Weights of a small mixture-of-experts language model, trained from scratch on English Wikipedia: 9 layers, 20.8M parameters.
Below are experts of layer 6 (counted from 0) of a mixture-of-experts language model. Rows are named router (the router's row for the expert) and show model dimensions 0-159. Each number is 500 + 25 x the weight over its row's rms, rounded and kept within 0 to 999. Numbers have three digits each.
After each expert's rows: "gets" lists some tokens that make up at least twice as much of what it gets as of all text; "comes after" lists some tokens at least twice as common just before its tokens as in all text. This comes from a sample of Wikipedia text that the model never trained on. Tokens count by the router's weight.

# expert 23
router:445496509444501519460533529515496483512465482546478518529500478513502493510488486512533524526520534509437511528543457531483471498531462493521525502499498503515503509467492552492534503502521492510497502467439469527527500516498480521489530506495498499488499499494512540471534530463510518456504529464499470520491462475537491523487499441455468468490539460524528508475476494488484500532475506499482505565502480476504468484538507513506470520472511503536485487539543483501532504510496506
gets: ".", "–", ").", "/", ":", "\"."
comes after: "0", "3", "4", "6", "1", "2"

# expert 12
router:453480489477519485493513509509476452527467488544473494540543505537509479551493514515504476530507513499466493542499439525474510486536462492540503490451494521525505502484458525456501500522499525509534520480476438512528470512493516527468529468469474474459519470507527525487543505481506514469473526496491492523463496498541485546472491458471443508485518490495498519463480481474511524521473494498453485527466474474503474477528491517505488524507495512499486482532516458515510483502491490
gets: "|", " |", " W", ":", " L", "-"
comes after: "\n", " \"", "\"", ")", " —", " The"

# expert 16
router:507488470472510494481500525496496489517475479534460514501519499542493515532477517553565511504525515526478522562523452512479485507528484522528517493495478501501508519483482546478507497521505496524536506475474445544506474525502496514491501491465478474479513518492528494495517530505533511441478505483526489543483458471538492541468477481486431484510541467513497502492453492461469552550494509497496497559484482487513469499494505501521481550474493527527491485527530490504489502504519499
gets: "1", "2", "3", "4", "5", "mathb"
comes after: " ", " (", "–", " $", " +", " −"

# expert 9
router:508486497453542483473499498499502481506496479543457516506513508507497518521499466518513498521536524514456522522514477508466495478560488524523509515466483508515519533505490513462508521523503499522497517464493444531518453514496498511478517506486480469502492504528557504498506568476558547469512508468503507543469474471533476540498502479426436499501504486489537496499504472475471534518475488524473503522490455483498477504519527495492504550477516497489479499518522494515509456544487478
gets: " the", " The", " a", "s", " his", "The"
comes after: " of", " in", "'", " to", " for", " on"

# expert 2
router:465467510481511520471513514466496481522492482544481461498495522502542500493503512534536499556487557505442532542549481524484479502519490479547525471505493549522516502470495549473489543522527506501492523489460494536507469506481464532472510488475470470462507508501517499481492533482528507440467499491505514517489478493543489516477518476474500465500532474487550526488487460507530507528472487499464495510484465492492480470537528510496498524489504521500477498526549480503471489550532491
gets: "3", "0", "4", "5", "6", "7"
comes after: ".", "3", "4", "5", "2", "°"

# expert 20
router:476488464489510461499525543486487484505486474547469507502516539506504474521501496530542503550526505525475502502553493520490505510538471506547558501496483531513477485459497539459486505505538522510497497479445483514493485520486490507485528520475478479480520494484525535521510531507501544485491521502515508571454463494554495532492516473467472477504532462477511525493469464479480501522476470546474498531494462488484493481550511487518505536494498527515462471536545471495514503500496508
gets: " |", "-", ";", ":", "|", " •"
comes after: "\n", ")", "%", " Votes", " %", " Candidate"

# expert 18
router:473484499479525495477504532473473484519484461533480531521483529529490502514487472552523517511526527500446487522525462501476495485522504518518518501478451524508507514473500553485544513548497485518536499463488450517508490507508489539517516530496489468475472504483508501476521527479515555460469510501510518538487484475565498546479491498454479478516543462513522492471485491473502548559465513520505481534469495488515484463532506502531486530475503499534493488518512486523477462522497467
gets: "9", "0", "8", "7", "6", "1"
comes after: "1", "9", "2", "0", "8", "7"

# expert 0
router:458483483460515474464511502504511478514470453533481490516505517530508464535496522515495493561521519488478505519517492515501508522540465477527510468512483538516472479486461517479510492515509501520482506469463510517507478539509503540476494477460495474459538492533569529496508516501525528490457535495475492514470467504529514557475486465467460477495527454521512519516482490489507528537451506504461506535510491478489462483537517532529492493488471511487496475523553457514502495529528509
gets: "0", ")", " —", " m", "%", " km"
comes after: " |", "|", " (", ";", "/", "–"

# expert 14
router:489490496458528490484498518489514451501497459546471498502507528543499469509464487562533503542505539506492517548534472537503478494519487499535512480497494513509506518493476526493531497519496504496514515494458497519517494526478499497488531541455474466495496494489549536495508523463519549466488521477507517540483456482527485544484470493464462457500545495501527535481466517500492527541484477498483506564471486477500479497504510505547458527483485496539481481540503486509513453504505465
gets: "\n", "==", "===", " ==", " =", " ("
comes after: "\n", ".", "==", " =", " ==", ")"

# expert 3
router:482498451459541473468492509485494467502477480529450513497517515520530504520489495519540498534532524525488534570517472526524476467518484529497514497481513497488484501505457523475539491510507489497503527483449490510546474533464510501503513510476483479464476481484537513482539552513504549466497506519513499513487503435536492517443488493453432484512549487530518512480500502464511507533495469515497468540490479485498490461512491503523467516483480479495465482517517499502503497529492473
gets: " was", " is", " were", " are", " be", " had"
comes after: " was", " he", " He", " is", " It", " it"